config.yaml
norm_place: "pre"
init: "normal"
optimizer: "adam_variant"
beta2: 0.95
seq_len: 1024
Below are experts of layer 7 (counted from 0) of a mixture-of-experts language model. Rows are named up (a neuron's input weights, with its number) and show model dimensions 0-39. Each number is 500 + 40 x the weight over its row's rms, rounded and kept within 0 to 999. Numbers have three digits each.
Before each expert's rows: a language model's description of what the expert responds to. This comes from a sample of Wikipedia text that the model never trained on.

# expert 8
Nouns, ordinals and acronym letters right after the, a or his, such as album, first, second, book, school, and capitals in SAVE, MV.
up0:514469466454461503414568502510405535484482480497497475492582562511462470528466560517517497509518524475500514511470510441

# expert 5
Commas, periods, paragraph breaks, quote-plus-punctuation and conjunctions like and, but, until, which that close a clause or sentence.
up0:534604587488540557518561484463503509488533489542539527519511470483514506469456469475516492492540502578476573492511503446

# expert 27
Spaces and digits before scores, percentages and semicolon-separated sports stats in tables, like 2–0, 50%, 4–1, plus units °W and kg.
up0:467423513448525561494447532470513452498564579464517480608436470518541474547458509487468490517492510528496513522463473499

# expert 20
Capital or lowercase first letters starting a split proper noun or word, such as W in Widened, P in Pictures, L in Lubin, plus New and There.
up0:421547505516509419498464415494509521459501439505451481514608466516449470481517473466537471540469443514474563482494563426

# expert 2
Words and symbols that open wiki headings, infobox field labels and table rows, such as Release, Platforms, See, Born, == and table dashes.
up0:502483540465494530455494473526509533487476498511497490565609449498540549560502443461494494451544551440508479501496513511

# expert 17
Modifiers like general, national, main, current, British before a noun, and the space before a year in dates, as in January 2024.
up0:427519454498482479476519532512400501525401460479531507478487446519475404483540501570562520485451473460544557501452472514

# expert 4
Finite verbs, auxiliaries and verb-final pieces in running prose, such as would, took, announced, -ed, -s in me-ans, low-ered.
up0:499572461516483530558503544510463468465513485508565491552552484539494495467490486484495517460453596483465433478548497444

# expert 12
Ending pieces of personal and place names, like Camer(on), Edm(und)son, Qag(han), -son, -ville, -ić, usually followed by a comma or pipe.
up0:525443448498545481510419474531473528531464515588528502514522489451464475490525474463536541557509424536456467480460476510

# expert 23
The word the and prepositions like on, of, in, due, that after a preposition or verb, and raw byte pieces of accented or non-Latin characters.
up0:445473429494533481475506511497477491504493512408526428474538505546554462513502529496516484501442511485490503523537419444

# expert 25
Word-final stem pieces, often after p, h or ph, in learned words, such as phall-ic, log-ic, polem-ic, macrosc-op-ic, hospital, personal.
up0:515468457590484438579558537472460496516502477506484453610449534485502501563515487457474530497564450539480510539489496535

# expert 3
Word pieces inside Latin species, genus and family names in taxonomy lists, plus some chemistry terms, like k(uelapensis), Z(ingiberaceae), k(inase).
up0:468509456531528590446424542470522568587488477602534408538485495503480494467523517491470527503541451503513455525507452452

# expert 16
Middle syllables of longer Latinate words after a prefix piece, such as discont-in-uation, dest-ro-ys, d-ang-er, plus stems like organ, oper.
up0:457455480515451480489544471552447575461509539541477450546543531472499589504442507484450529504434422416504433471489507556

# expert 14
Articles and possessive or object pronouns after verbs and prepositions (a, the, its, their, them), and the first letter of a split word after been or was.
up0:550439415503545504530516499493539508492578485466556580506480538520469480515446527444542497475502527574557564511518527468

# expert 0
Word-initial capital letters or short capital pieces starting foreign names and places, often Spanish or Portuguese, like S(érie), B(eda), C(iudad).
up0:446520511504488518494513515609470440529513475499498521540528488444481484564521476534557467490526524506472453442507527492

# expert 1
Opening consonant fragments of words and names, especially s, f, M, sp, comp, def, as in Play-f-air, dep-ict, Mc-.
up0:496568530548508415495482472520556488530509479478539511476583366574418517575495529528505479560472481489440552438474506464

# expert 9
Month names, table pipes and en dashes in win–loss records and scores, like 19–6, plus sports words such as p(inch), medal, appearances.
up0:487493542552496490505479451568476494540469449523399551516443557507480515510493467458495542469462518517458488479410477520

# expert 26
Later pieces inside split words and place names, such as os in cos, re in Urengoy, ade in Arcade, York, .S, percent signs and coordinate marks.
up0:508551518570538542457493478547467522478447521493562529494549429383476491431486522494458519518480517534471490483455500529

# expert 19
Digits in years, ISBNs, coordinates and stats, plus spaces, opening parentheses, LaTeX braces and Cyrillic or Arabic bytes.
up0:495547509446471442533477493531521517491522522502563554482497431514499561500512395526494564503485449550540511480539469503

# expert 24
Spaces, opening brackets and numbers at the start of table cells in election results, review ratings and statistics, like (mixed), 32.3.
up0:510432454472493582496498525499555506503481512499472478602464520393560537519449501544521567515457455550500541559459529502

# expert 15
Line breaks closing infobox or list fields, year-start pieces like 200, 199, 184, and prefixes un, pro, pre opening list items.
up0:511448478478504464505526500571548469501474522448506475502567456463491504493520518515521472479515511557422495538477477465

# expert 13
Articles, possessives and quantifiers like the, its, their, several, along with colons after infobox field names and adverb endings like -ly.
up0:494444518529580527488513520512495486472561533507587473503492515508516482511497537523561508441470525579513504530527444611

# expert 10
Table-cell pipes plus commas, semicolons, periods and closing-parenthesis punctuation in tables, lists and numbers, such as 1,509, 4.7, INN;.
up0:498553473535429493498503382521472438499499464511502543523460462504504503453492516482501552487452431504425460451482451478

# expert 11
Prepositions and auxiliary verbs right after a verb or subject, such as in, of, to, was, has, have, with, into, plus table cell bars.
up0:481468525505508498491515523528456474520509499445456451507510502438464546513544467532542475485483492543584543535519498520